Weights of a small mixture-of-experts language model, trained from scratch on English Wikipedia.
Size: 9 layers, 103M parameters.
Experts: 64 squared ReGLU neurons an expert, a shared expert of 384 neurons.
Training: a variant of SOAP for the experts, 394M tokens, 2464 steps.
Below are experts of layer 4 (counted from 0) of a mixture-of-experts language model. Rows are named router (the router's row for the expert), gate (a neuron's input weights, with its number), up (a neuron's input weights, with its number), down (a neuron's output weights, with its number) and show model dimensions 384-447. Each number is 500 + 25 x the weight over its row's rms, rounded and kept within 0 to 999. Numbers have three digits each.
After each expert's rows: "comes before" lists some tokens at least twice as common just after its tokens as in all text; "mostly gets" lists some tokens that are sent to it at least half of the time. This comes from a sample of Wikipedia text that the model never trained on. Tokens count by the router's weight.

# expert 57
router:511519498484526478500465491511484553450489506554529506464486463492482497504463476492491557500517467503502519510513476512509542444528474542447524470529531487478479495502521533486492465476459479
gate0:536522497492486474499487506436485528567497507537540521534530540502556482488459494511491483542540510488532486456484547497451526501494425524505505499513497458524506491466490526495454502503491526
up0:531519492520489502494498544459523485578532498520534556502506481510488497544485506525484481516535509511524467464501516502475522476504416495495512503489497495479520516481507505489478488541537527
down0:515456537471463457505510452490520509497527542468516523489525554513501528521487487511547516497566558459512532508499459481508509504510487500505513498474431491496542475532511499466487522497509472
gate1:516524516514525542544503535530521529519529501493499531498539499476548560510506504496513518508485457518506482500556487497501489501470491409483576542484489515477508496536502482482495513525520528
up1:485477481539495529562506529513458493518523484500492512503525478504536539543480519531523490535498522507514491462533501523482499503512494434500537552462478554464512490479515485514516495531505543
down1:515489526498531542527483484474529498473465473526485516509498505507475518457503487537464500509508502531502472513508498513490548504501518498508508411501512453488500454497524504531477527504519486
comes before: "\n", " The", " He", " In", " It", " This"
mostly gets: " but", "\".", ".\"", " However", " and", ")."

# expert 50
router:523469499520515565474530444484526487472550482529527489540495522500494536537442511455514510482481530542515537552470470511488512536463475479482468449522497484517522518497512529497527490534513477
gate0:453532495519489529508479506511483493508503508472492551501480479479523507494521497525503460559541546494468520511476529509541479482512481508492521528461472507487513522522514494489447526477518520
up0:523480534478519459521508520501497541462479480509497492488517501529496536512473495468521504473484457492477485480538479481469492510471509487487504469514486453494490470489491516520548474512503509
down0:481509504486492523472473462501519489487533500551553484510530481467495472518478508471503482462497514501503510492506483499480530526470484492460487543476499507470528501494525498445479546478497531
gate1:520482497523509507468521502513534522515508508491509545493438468537485531477497509522486434495502545480470498462485485493511476513491520498524530518522516508490518489538502482505511523513520491
up1:517478498527515493468516498519527544512508506492503547503444465531477527471513508520490442498494531460475515461475483494504483528482525497533533519528510500480512486532501479503515525507516496
down1:516492497512481500465466505494504504523514494487509519504488510528477494485477477512490510507490509525491526518559514549508520510478477450506531483517513433505528506519500506483489476500513508
comes before: ".", ",", " of", " in", " and", " ("
mostly gets: " area", " system", " Award", " company", " Cup", " region"

# expert 63
router:509523520504490498508484543506488528502530516541528499488505479510517508528508525533462517504512526457474514478470472540493539513514529522472472488500549502467575490482495481511552502548477463
gate0:486495482538516519535522499526461505539484451483493525526523524513498534468513542514552487451480513484505516491546511529485482509540482489497530531466482516494518529529468488521454465465548522
up0:509514511460492480471502497482483499466445495541499511478457489476488498522478489505447496527482479533502516503511487483519509456469524519482511487544489448477491435466439556495500537496479494
down0:494498492494452524533467500511512531504488468544516501489500529524511499529489531515477451493548496477509529518498540523481489509506514499507520509504459488497503506455507498492528496492487459
gate1:536494553518457481527516500519513521542543500487477506496477510526456491497466526476498517492506510495522465525530503513485508525523500492501496482503524511485498478518510486512513514455490480
up1:448494423481519519464489523487488477475458505523539501502538495489526513492534491515479476506494475503491518469473510499502492479466495521506495524500479493523500518474487516495494468537511513
down1:502497529502514502502463533524510467520537455544498491484492466512483502528539482495520500491456497494511517484479516476490493503485510494523484479496500520542522507487469512537506493532497545
comes before: " |", " (", "°", " –", "5", "1"
mostly gets: "orthy", "shin", ".,", "^", " Jr", "]"

# expert 56
router:531519474503471517487525466523476471509504476508511517467502501496494498495523488537515483548457482508497488489519490493574497471533564483504494458509537527516491528472495525548519458513463530
gate0:452537504479447502540452490555530547477498476523430503510521527474496512504508510488512497475490482522499497496469441530508486492502506500512507515444488498489475479520483499558457511499474517
up0:518509475522447536482490477479512518490498533505506514481502494488477487474470557480529519516531483522509485476519508474502521497466493467531509520496527464460516473494597428521493515522502486
down0:503489475485459502534521457504514499509483540485499495490487498506495495509511491489486545552488533513528508510526508504538507507506456527511504516464501486504498479506527446486485501502460510
gate1:484513528509510491508494518521517501474507514471482485520485496492555508482495541521490533473506541499500470502501541506477486489522478500466547582482467475452482510520474523477489526507492507
up1:498473505487519495482496534489504503474510507507471488513507485518575501509504483484490463527531490500494489526462508487525485479504516524501466499472512472484498550477531481485497511484512459
down1:496447505505491486515489516500480514489491500509500531505565488518453476495563470522541492506496497488474511503532479473488498502498567495514493480519488529510503507490464500477512503525488505
comes before: " |", ",", ")", "–", ".", "W"
mostly gets: "″", "°", "′", " 2009", " 1982", " 1997"

# expert 51
router:477543455517488541529481499527479499493488490521564492484505508532486459485465451514549527530518575493522487512456470485523510441513472468482494474455540532516530522469515481512489453447492543
gate0:475474575486517489505485485453505532509519533499514502476538521479469518501489517531555493511506506535498497507470508474496521499473544523513513559535475471507547451498504522479463507466501486
up0:479469578474520494509489482461505535511520526500514505484538516477471522496490521534563489506505505537500488506474511468504518496474540524516505552537475474508542453495508514480468504452497494
down0:478477509479504533494498524509480567510529488489534477519479475458456553499493514501509525510512494485536493524495459490533501499465466484484533502504502523504475519539493545556504479461511492
gate1:511515514504499500492459486540470502526585513519492484552479520502465487507517562519532525502522525471516471518490512473482500574471453501479481509514540471497503532473504534512548515472469491
up1:481480471504495518499526505448544494476425497490508510475526496497549497495493461491473490514480491514492518494508497520496500423522518523496491499482461509513498482520498478478471467508518496
down1:475514526504502490485493520523506548505488509491498476473526545505515514463483480516521504517479500494460469465501480475514480491521471512471527501464494502511501485473492499510511555525493511
comes before: " |", ")", "2", "1", "0", "born"
mostly gets: " (", ")", "^{", ".)", "(", "_"

# expert 19
router:520469491504512472503515483495529511567495473496504556484510524487480483537491466485480520479490476523487509507499486522541514516514503522528499518493497472501495526483495483557469467505479499
gate0:500510520553515527498490537515476474509487499487529525524471478490505492509545499539483559503479522481533529501515505506490485478538477497524502478492502478484546503461501486492495503509507552
up0:501492486420506477503501475451548589480515515501469481493526529546487507498431503467514452485537479524474496519458514485490523530471509505470501542506490510525491513543502513517521488486495466
down0:493487530479513530553482499505519490498459510484488517490488529505474463533472477490487494533502544516508509505466512517535521499481502485458510499474494465475511516521505525454477464485585535
gate1:470492544459537563489488472523484509497508487506474493512543461490536498480489511499532535532468530497490465488473557564476497490500506513494531539480507473481535522481478498469490483489468483
up1:485481516481491478488493495523476508493521515528513492525506487497514510522517549515484485516503501512523524487492543508482515458489460515485514564490478473483499500491502511511505493521494486
down1:495529480507497542519510545496492505479512473474480516492477453523520475469542532550522497539513468458537477492496510511473460486521473505502470473473516464465490517547523484466481535528513539
comes before: ",", ")", "–", ".", "s", "th"
mostly gets: " 2015", " 2021", " 2022", " 2023", " 2012", " 2019"

# expert 8
router:554510530468545509538458493534480524493558554459462546496482502493512519500495466481491506458532499478520474490550497483508504486510505481455497477499504468521471518499489500539520496522486484
gate0:506499515469499540450503538518459482499512493490506514504515501525486451490468501543472477497509470480509474520554558482498517466494514482483501487517477553485477455497464510502474513511495492
up0:501490498517508464562483465481539532470486503496487499510483489490507555510517491464544517506492528514492533473450456514497492553493502501511496509494518456530516536519542486504522492486502498
down0:495489511525487486520546507511479552506533490493470499502518516510513477500536548492535479532514500498524548428481506540474483499547489535507490507491557498515508499486533576479511493486530488
gate1:484474504480529497483495535479483480509477444461473519472469489488481502525505468476511498510497503491517512446450489526487517498510471471511515529449481531498506506501507497488512496502514503
up1:506525491481460530482518511493476453504511506519485481465489506509519458483489481470491505500504514506477511518484511483530495464486536483528485489487550474489506519470494510506527486523479480
down1:498513511499499504529524515480523427533496461526519555497494491488511485444549518476495498494492485487515446485498507501485525500500498512468514490484496496528514505553491488481488503474487488
comes before: "\n", "-", " ", " 0", " 1", "|"
mostly gets: " ==", " ===", "\n ", " —;", " ====", "|---|---|---|---|---|---|"

# expert 23
router:455540509466461485489544469476470459514521516465493492541429493496495498511543495506457515479484518457483467536515490507537482474495445513480511485509512532542534485495484478489498496511496509
gate0:501470521512507514467472507514503496473507470513519538498516503506501494512479519500502478535488493509461525497523530535449476528529482514515503520476520482489481556490549510515504501550525520
up0:542504514531504527488494484527531531472483489495507510504512510514538493476464463526501470501505476514484520495547531525499516500505447525529512538482472472472456518502492517513471456515510504
down0:500504523555463514520507486542500517506490530475515505520471520505444536535511533472506494501546476541551452510478526482521473504518494494475548490510510515500503504506500490503514531526483453
gate1:453532491520484526538485460519519479481479440538514517528490479464533538491517494559481503528500543501520519478482517502503484474517466500537489492486463525461497545510468479516491481499528501
up1:536487502466512449445499515504458542524511547499499480452484501529473460476498488461520488511506478513464501539512507466515490493475503485459495515502529500545483438472506572487517509524471481
down1:525507524468486483470474533487514519530519522536483470461508484520523507507499511500513499501517473533482443516484495471572494539497468497481490542509506491491486422564503486509444499430499496
comes before: ":", " a", " in", " by", " to", " on"
mostly gets: "==", " ==", "Personal", " MPC", " Preceded", " Coordinates"

# expert 34
router:479535502527474508464469521496466522476497458485466463539486539504499484509516515503483495519530481486480458490502504494517455466513504505510483482478521483531510466529540479484520430528510496
gate0:510508538539513493579527528519496565503517467532501497473495519524531500472522506520497520466523517524514497500500540497515503501506513500540471509538515494479481491475536497525546511525486488
up0:500494466466484509427469475488503441508489520461503506519495483472470496522477493480495475529482487477500505510509470506489497490489493486469525471472492493524514509522460507485448482477519513
down0:450556458469506512459458473521540497524469494516510490507523482486498475487508500531489512491521512486509511418505504541495487468491479528444492528480494523466520473535515461474476509477534539
gate1:489515493460473482501507488472528523485485485457458518472478504486535440488503486508509520525512552495511490480516477490487469490508527540493487482542471526478498495549507452532517490518459505
up1:497504494457482484500515491476524527479494489460454522468473503492538446482500474506518518535514554501508492477522477492488469498505526546498493476543474524481499496544510455536515491511457500
down1:525571454488508538514517490513484544486521508540547500494444490509486460492506495545499499521478510516495504492522480508475443467491512496534499495525507475484531512496487546537526506470476506
comes before: "-", "\n", ":", "=", "|", "Personal"
mostly gets: " would", " had", " could", " did", " does", " may"

# expert 52
router:475474485505488551502469481520505458501506492519505454557493494536505489515508480507512509464534537508509483495521506536493496490498513463529476483449497514503481493484462521517467499505493531
gate0:471522476480513478474456487504468486508456521531504508509518507502549495484496525507512525512505485531521540506487481512497437479518482499497530520507493466523450505559487548490446529510504510
up0:495516499490490440489477489535472458518476523518483491503555503498529496529515511514518542534498484522484506505481494534494457485519492503470489511521485480516440492544478525497468524503504510
down0:483501481476448513482481536521502539482502465541518521548501519535518494476502480461437532521511490504505524524488521474473507497528503460500507487507522435480518485519501467483507439520492489
gate1:492502512522502486512487518513503501517493510575476517492491507499505522492539483513494525493506473516515516480462479517504487489538517513435508513494505460445501502492494469513502518508479528
up1:488494525484500531482499540495510507514496496477517510461486497497477483507463519510450475528504526508561499478505522465513515489485496512517507467493503527532472506492451513497495516448506476
down1:514519495498465480477498477496465494466511516499464466546546493558483455505506538502520496509475518524494512538483484542520526498576481510493408494505486499548498528469533502488496465528504519
comes before: "|", " |", "-", "°", "|---|---|---|---|", "|---|---|---|---|---|"
mostly gets: " JPL", "′", " Apps", " ENG", "°", " Density"

# expert 43
router:554486506526510512476490519489536483482483539465524456493490521483477518505512531535518503472512535482517470482496531521483496486472511485488506519470498492495491506473511492509485497468540458
gate0:460502509509525491520532489490504564496487529514499495471532478517529534467486523498463496519522470507489472479525530500474474449501475504510512515473470510490481528480565484467532512543499503
up0:466496500515521485521537491490504548500483519509505495465541478523523537464498517498471491511529480503493474481527530497489482440500486503509494511466463514486478524479558494461529498546477498
down0:441516528537518454530523532532499455486488507474478536511526480484505510460501485462464532472526455495505478523513496509512499501505516499466562493519501537500469506482527490518511508487514495
gate1:521482467505516492466476515530491523500500519498514484511493493443527501537479543486513496506495492478490447480452525502489517473495532525467510519481499487471479472502519518462449505483514484
up1:510486467495502489472483511535485508499512526491515487509483503447534490523498554473503491492495494460483455475458532497494517478493533535471514511503500480476496472495497517461444505475504481
down1:492501513503558551529500538476522469535535487524516503490516520551487502523486522547476536546501503520502482520475517483493521545516516517587520479542499497488530526540505538519512508473464484
comes before: " |", ".", ",", "–", "%", " years"
mostly gets: " two", " three", " some", " four", " several", " million"

# expert 27
router:493523506492550530488505513542510499508508494503468458492480514504481481498516515513506535478510533466471507507504503498521496522514464490461498504512485495512487519497467493501539556465502502
gate0:514519551454527496504496494511536512561501490508475475493532510419475471524524541484559509502527496469490524546523499491488481509482461493480471458498501482533455506475512536502496469532505496
up0:521503499491519506488495541491516519487469505501502503474523461486485451544496491451573530496508511462449532563501542502498448531487478534495451442493518471507458493454511516480493467566519514
down0:499494535467512464465495503508508512520476502467534492526491496478480495483525531507517464499520486479488435527477520478519510540486493546473516475483534506520470497515477514527506505502514528
gate1:505511539495531511504497538477470521528515547519489494504478520477453514529482555478527539518531481498522512490477523489495514504515578464515546499506434507504503491494467506511519498497549487
up1:493468475518469502509520473512519491463482463480507518503522502516541516471504471521456450490473523519498511498537491521514477483494430537489471514494547502474501518502542486464483499510462508
down1:459502464502444474449512509508516441477481491531548470499505528519515576468508492517474442532526547504491455515493511545484549531537491479492470490486540506497498453502522460517494482482484531
comes before: " the", " a", " by", " to", " in", " his"
mostly gets: " against", " between", " using", " followed", " used", " killed"

# expert 38
router:529526496499493489501524533471518499473517493537470497487461495520468484506480537538499461498531508454470477511479488533515481524499511494516506470489544485479481508508500507496505471501486531
gate0:478491501484497498496506487517497560484551494536510504494511494511503497485541505534500503556496496535508541512526466514492528479491447530490528540515446492501533579505486464517511546451485497
up0:522504490481506465506452511536506511528533492491515498478549497484481524494513482503524495511449483518477524515512508499432511502477474529478494512506451452504529511561528504509553496529488513
down0:496504511499517499509485513477507511568521504539493537481532500498473501573542499534479481480505484517515502489498524489455509522441622529499513515490451488491493493497486489492449499490519458
gate1:493486509480475475464482500486522543479551458506491478521502467513477509512500498555539506501483439494496509508493521487457492482529465481546525466538492502500553503529495442473532565516463508
up1:492496527484479471466472501490514531475557459508495492508497458517489506508503488557533500495476427488505499501500521488452510498532472465553522486527493506509552488523487454465531565516462516
down1:508448524451530489522520467509543508544487493519520510482513514504474479474507446500495509478510497516493501528516478516479513464470487540490496467498483497526554484533517542501506459536505484
comes before: " |", ",", ".", "–", "th", "°"
mostly gets: " when", " 22", " 19", " 29", " 28", " 26"

# expert 3
router:462488523537535523502545480510482483514543488479540514505480470496504513503564524484471504495469466499482477535470486481476494507486545500490501512484532515487521543508477484493483488444453503
gate0:503482472488480557484482505489477502492483535505471493504493474498545523504492447500475475453507475495485481487451499513495534505497525530553595504528512509482513479493443522509483505495521479
up0:499527531525512452516510497514528503506514458500511511494504521505461489511507549501537519549492527505527519506545503499500464488517471466455408502465484487526484529503562479487520503509482527
down0:498514530480523513504527503499532518515464510493497482527496484536477480522485491517522501485538507489497443512541463491474459504511482486443489462517473477501527516512519515464503536475498475
gate1:508519522506439506495520498493494544519503476479506532474480492458498492453509468531549544488554538508502458520483480507457540533493481463463495493498464454485452499504498511490433502501523472
up1:494466494487542489493473523499496468478492519533480471534528499542487514536490533479452452506458465505482546498525559483536438465516524528521510488499540523515542499494506481500567498517477522
down1:529540502517496526518490512480517483501468520525504493517489510469467480514457510527475534562489510533510519516458472491482507494464501515483486462485468505490478464465514488479510513510498548
comes before: " the", " a", " to", " his", " that", " as"
mostly gets: " of", "(", " able", " decided", " −", " see"

# expert 41
router:525468494509490539492486530495478505479468502482505505538573493457515544503474464481499477515485540527541487485500473482529541498501510441524517483523453540503520490495514498458462465463498549
gate0:504502525501514553488502492543492486495510470488463551528475490480465522490464502520439511514461467464502512510486513541478507519517465542501539532464528474453561512522484489470493534523511488
up0:494516473509478473496526500532510497530479535459565479490482501553460487504521476469453530507569478472472514498479521514503498480503523470521505429489515496535436489485507509512495464495490472
down0:459494517517547474548466500525504569480494530496500530492485533484546499518492563490507602502484487490528479506507527506496545540506528520477501531481474482473471507553519491500492501516489492
gate1:506541454471490546509524481521512512497485486507488510526486477520495512479532509508498539494483498514500546454514519559502484497506483490506459503501483506490484542520466479521512491508527539
up1:486520497478489482481503543479487506510465505503508503523497538449477499482455515488489510501492466524502513514497494514511523447471499479505547530476518503483446438460541528511516496503522481
down1:480544513521468524489513509436503471486500489529498521481500545491505515499477492503522502524474542544486505497486518502543486526453502528477455515519512472475470525500492537456502475498528469
comes before: "==", "\n", "The", "===", "In", "|"
mostly gets: "In", "See", "On", " During", "Population", "\n\n"

# expert 29
router:519464469510522511498515470500510486497556487529482483506505508507462476551467478540508519483489517495502498526469499486457506537510457482483512477503493550454490524503512541475552557516470439
gate0:489508521467491504509480505516498463473475500461505524504480485449523519522529506505472499525473515510519499473505472542541516502529508464439530497509489531480472480495496476482489515479541513
up0:520500522471470479492513506496515485455458482483521522466490444470519534515542504519492477502495538502506481516522471495540519498516553498454532513508483531470475471506489506486496507477503543
down0:546517493534491511479508469471503505453469478478511510463486466512511532482510517491510482479493492522539488493514524505504511521522522546523498500497452507496519520475523525529503502554523516
gate1:478513479520523465496498481483462480473490440509468462514508481507492553472455516531504502546507498535484498473502537480478559481486520488464524482523489569516484494530457494511490438470529488
up1:488503479515527471499502477475459478469497445513481467521507492511487548493448509522506504537507515531489494474503538468483557483481516496459534471520483565514483490533457486515501444481532485
down1:492478506534483474495481488494474511506479503518492424497513483477545526500495500501559514540493463551489511553506485490460508508465494489512482511519523477486480530479460498489520457482477452
comes before: ",", " (", "\"", " in", " School", " ="
mostly gets: " Cup", " Championship", " Racing", " Stadium", " Creek", " Albums"

# expert 62
router:468500482475511532491505517502519491478456486503486500489514514487501479495518546491503486525511523500507514484482484478513488510499525469528476489506480514508513515506494476511477533440516484
gate0:481486448513488492520512485488508502487535529515510499468530511485553448467495540501542466488511516513474488481517495509456536475478519520543517489491438514439495555498506531473467506557502502
up0:493489448512504492519521478473506499480532531519511502468527503490537454463492547505540475493517500515484486484525496514453541476480532522548512493494437508447501541496507536468471505565499504
down0:488469529507542525486498523542498496539479484500499501477487507498509448501517509480514482469545530501519510484518507503486493498494496505515488475517515507506532536465504530470487520523482529
gate1:520505477505510525497511463517466498549508453549493493502491522511514486497490484561495524525453501477503531505491506509479494504522529487535519495476536502522583517511475569489508485474526442
up1:536511482494501513486522452509466498544493449540509498487496536518529493492492492562503531500457508469500518495503500498491508500508530488539513491486529495531595492509471573481499476470540446
down1:484490448517509510454569482473491517505488533500536497492464482529467498511479473510474550497508504497463501532465472504480515481501479525519546497500513480474459503501505483447559497503501510
comes before: " the", " a", " \"", " his", " List", " The"
mostly gets: " by", " including", " include", " with", " included", " called"

# expert 7
router:491488492558472480460515531503498504513558540491517484499460500464477495481512516514475525484514540466482495537481559483510497495509475503526524509502475536504502481480503519506475482526493492
gate0:446550534485538507519528502494536480478509474512525481478502481485521511447484517513500469499459502524541525484484476537484511519533483517497502497469493490488477529483514459500516474510472492
up0:466481508476547461553506521483477495488488480475490486537481536520500486510509461504475521488472481491511513525497492482451526545501545519515488505494449452501479497502514464509536502532531502
down0:483519498508516505490523490472492512512555531580495478496424499475475514485484497485480464474530520492490499479475505485500488498449479510481542485491481465499470435489498524515502492540493475
gate1:515539519497497498521472488526547504510478501516477541528505486464519509474438539543540516486469504518550520517511491542476500501528491492481508548461519465495548510509494497433484478493489487
up1:511464459492549479461513498477476505509483503443518520465552509526505492519515492488444501550512488490456475498448472469517491469505541485494458467530480520444437503487516522550520473485532502
down1:530524465483472444507537469455468455539475492460477480479533515522530509463476507480506519451462481518523530514499502522505524518521530518518513533490499510521496539529478504484474466518500497
comes before: "'s", " was", " and", " to", " of", " in"
mostly gets: " him", " them", " this", " those", " these", " players"

# expert 28
router:497493549471511501484517542500512507481526542514462507532488484418506501469541501510499476496508522461492485512462482521500516489459498487468522524499525515526520485530484448496511510481455494
gate0:496517524531492511512497509548522498496506457480490548448511469518518475508501513464539516500472515506504508489498548521480510486534472502503507505476491505454486570499498477495511503474529526
up0:516517521510503514510496466555498512510453496501491492455492501540529496486499504471470504506483549473503523515503500502514477509507468495493532545502524484464529540515508484521539513453542512
down0:498543468481477527492465459520507530459528460504506506498494533497503527497494508491471501491508485511477467481426502507493511514442579513469504499533517494491513476489427493525507536519486514
gate1:503492500481463512519504524498506537444510502539419496512483490504503494487460543517475535461509500536476499478479540514461498500507517505514535509497513458528491546500502546482451483509520499
up1:456483497499504474512508513530472453443534522533436513524507501539480506481501569501491528512493534515488494460506538505449520475535498518458553477500486515476545558486505493491527465522466505
down1:506495481511503520527484505452474468515485519494505512503498481485519515427492499478472497483492496493500505487492510519508500480379554508548485537522491502486504475503481498496473490506480518
comes before: " the", " a", " to", " his", " in", " he"
mostly gets: " where", " because", " However", " when", " During", " joined"

# expert 49
router:550521550514473486484450518531501495523497496467446511500457470513491496547507483503505473438476473503453486483518553483565475468494480490548509497489495525534508530527504526531527500498549507
gate0:484496532520491539509512516484491527505469496491516481496530466439522481496491490507491504520492488518538524489490456518466525507541485512501501519478477492515504488465469511518438502485516522
up0:530515473470527506496499492512497471496547513517455520504489535564489521504505496492501501506508478488468471494503536486516482508478558486518489492522570508498502507541488477469523493521479482
down0:487512499542507529532469482539543495511492549559497491486517466462489530486437517500465493544479498532534523481508474553454489503536503478526501489520527486488474471468537429517466479558486549
gate1:510475528497469500484501506475511505502481494432510523485511457482526503481519477511507500526461508519454509482476485523523468510519462464450507482498473486484450488506477490490487498508502533
up1:501532482520504471499508493510453490502507524566509468491477528513480466518478556501516498465551477476531502508511507481490534496475517516565473504502510510508524500484494501524500489533497488
down1:497510432484511519503507489455509464499513524534492481516550532490469491496484516488498496499498498489541486540533507482516508478500549478550482482510524465428464492500500427490512538500489504
comes before: " the", " a", " an", " his", " be", " time"
mostly gets: " at", " to", " within", " throughout", " this", " together"

# expert 25
router:511553498510491518523469528498471540490553444484555508537484503533508488521514495514504529475478513479498532476536517515495464498493519465514510532527505479505462484549501507492501484469500503
gate0:470490469527535530481487475486525490477462511528480495520512506493535504544522519483505503504466481546530511484499522542523494490525496540491539474490493483492459518492481505468490485532511500
up0:455456498498524506505529494488522476508446530518494495484490535547498481521499530505504487492487469561525511487543531522522549485522487529477467473486449484486434472553495479472503502540504535
down0:502540492515513452514479489503476533503516520549500479446452455510461512457549515460484508517520521505496458512493494505494497503524509452492499567485502471497497482480490550531502517516514503
gate1:479545498555508524501487562521570482498510498530517484483489512420497509478523530529457505489475490534477486500478517512476519493511483512495465556490443507453493478489556479502474516525497507
up1:480538485497523511489490590511554511523525498515512474498542551436502503504505530528459503472484489507487502517503500518468541499517488505499468573484458487436468475516571504516498506505513528
down1:501469508515512521479493485487481472466471485493492458485509484483507534512490509502501481482480490479431555487489452503487513502511474488504499475508492485511480532462511504488491480490499502
comes before: " ", "-", " 1", " 0", " \"", " 2"
mostly gets: " Coordinates", ":", "):", "\n\n", "\":", " |"

# expert 39
router:510490536485540518516506456528474514499570500511530483547548491497481525440537526505467494528493537504511484528499486512469512482452465473485527492560520522509515456492460453490506459519490520
gate0:503477484527433496478496464493496505529571451506508534478475474486520496501484496473481519514500505516495499505507473508481463456480462511511485498495480490504492573492501501489522514498535472
up0:507559488472477495508493473520512493524499504487516484517502526496476540508454502517491498491509496513524485492494559491490485445475485505480547499535469474485500482481532468466469485479524488
down0:479478500548501488518521506550482521508506501515486505576501528464494490476487533484483551497506464485495513484499501511514488522509484496514513502501514483476507516485510481525497499483484510
gate1:478522503540481496495482505523505493515497499515458493495483528489526486526496516530467495497493482508494492506491518514477487485516484489551502546474498462466497524510506502467507512455545509
up1:527466490451515516496531497472483501502495512497543514489524487505455560488500480488519529524496506499492499501516493485536489504479497503457508477520503504547466471501490501523483480546448507
down1:503491517484492482470455480539501519516536501480499418458510489486510473482493667533511543527506496490496444506487503492494475527512471486496465527502525510507475513493505543490556510487493491
comes before: "\n", ":", " ", " 0", " 1", "=="
mostly gets: " Location", "==", " Total", " ==", " MPC", "History"

# expert 59
router:521477524484487503497506492496496507461485520517467500494549457497498487480496471447507471514527530485507491494473490495526521531495537472519499501482495496489461473535500506514456448492518519
gate0:477507466527515510511490511525499509472528485516486502500508505478522479486502504531502541509475501523484531519486501516446491512535459487515515486488498520459520538493491462525546527486519505
up0:506484521547496495462510479477492472528500494467499546513486500485509496500492534482479493520495512518527465483488486470510477452494532499480517521507514493491522477488502521461472524463502494
down0:496508491480510537503506507503478518435493454479520510523454535506536497470482486544484521493474530517479525502491507498524493506507523504502480527512547517517526539508482508472520499459550483
gate1:517481474499483507498494473472480436520516517533498468501480492511477500475542530502531489516498513458482493514496511482539481481504480485548520526485490514475488474475521476464470514551515506
up1:486515514527510482492512515509496562475473505447518538500531507507518512526451478502483521477495488534516514489475500507448516517488512525439499496509509496530504528549480526539507488459475481
down1:501462524469508508495503517502482560460450472499477480485533502503468466502480458527516484503513534490477496525479500479496497461474513521486483504502456517489503473500509549492465486508462463
comes before: " the", " he", " a", " it", " she", " they"
mostly gets: " when", " However", " from", " During", " because", " if"

# expert 37
router:528525543510498480459505468462481464525488480491513508455478509493496501480479491499501473559479490495498513504517489490508502507476496488534498484490520494537502501503463470490538480495430525
gate0:494489487488557514534499527523511530506534489485488486545495488515483464502498561535515527489512523518461480470494569508490512491514466504473454514498483482467485522503502499523504541503546498
up0:488461510510478481456468474490539451490451538502492510487479495495525530493510435501536530537515438480511507485513472487454547497492537476510509505518504511508511475486507449497482507527499506
down0:476605463482507504454536540499484481499519504508460501512536501495460516492540503512476544478489502488466501485510459515521523490473473502507480476532506512505485527503515523499505474473491496
gate1:485526491473532547535531483486471481495467466516522497492478545498532503489449486497500510464484563508493484495499475511465512503497515485482506534450445509495517560520493528486486506475542470
up1:497499470487520517511550512530463493503489452501512501478504531506536463497456512519494507494497528506512508523508491513464536471502498497498453505457483492495510542517502519483489472484520473
down1:498509506503519506524500472523474479513497506492552521501515499481477479514496512511495526552534503485544490522504508519496506515524476511488536460524496489520525510508492499447486477488451522
comes before: " |", ":", " ", "–", " Total", " •"
mostly gets: "|", " Preceded", " FW", " Died", " Clade", " MF"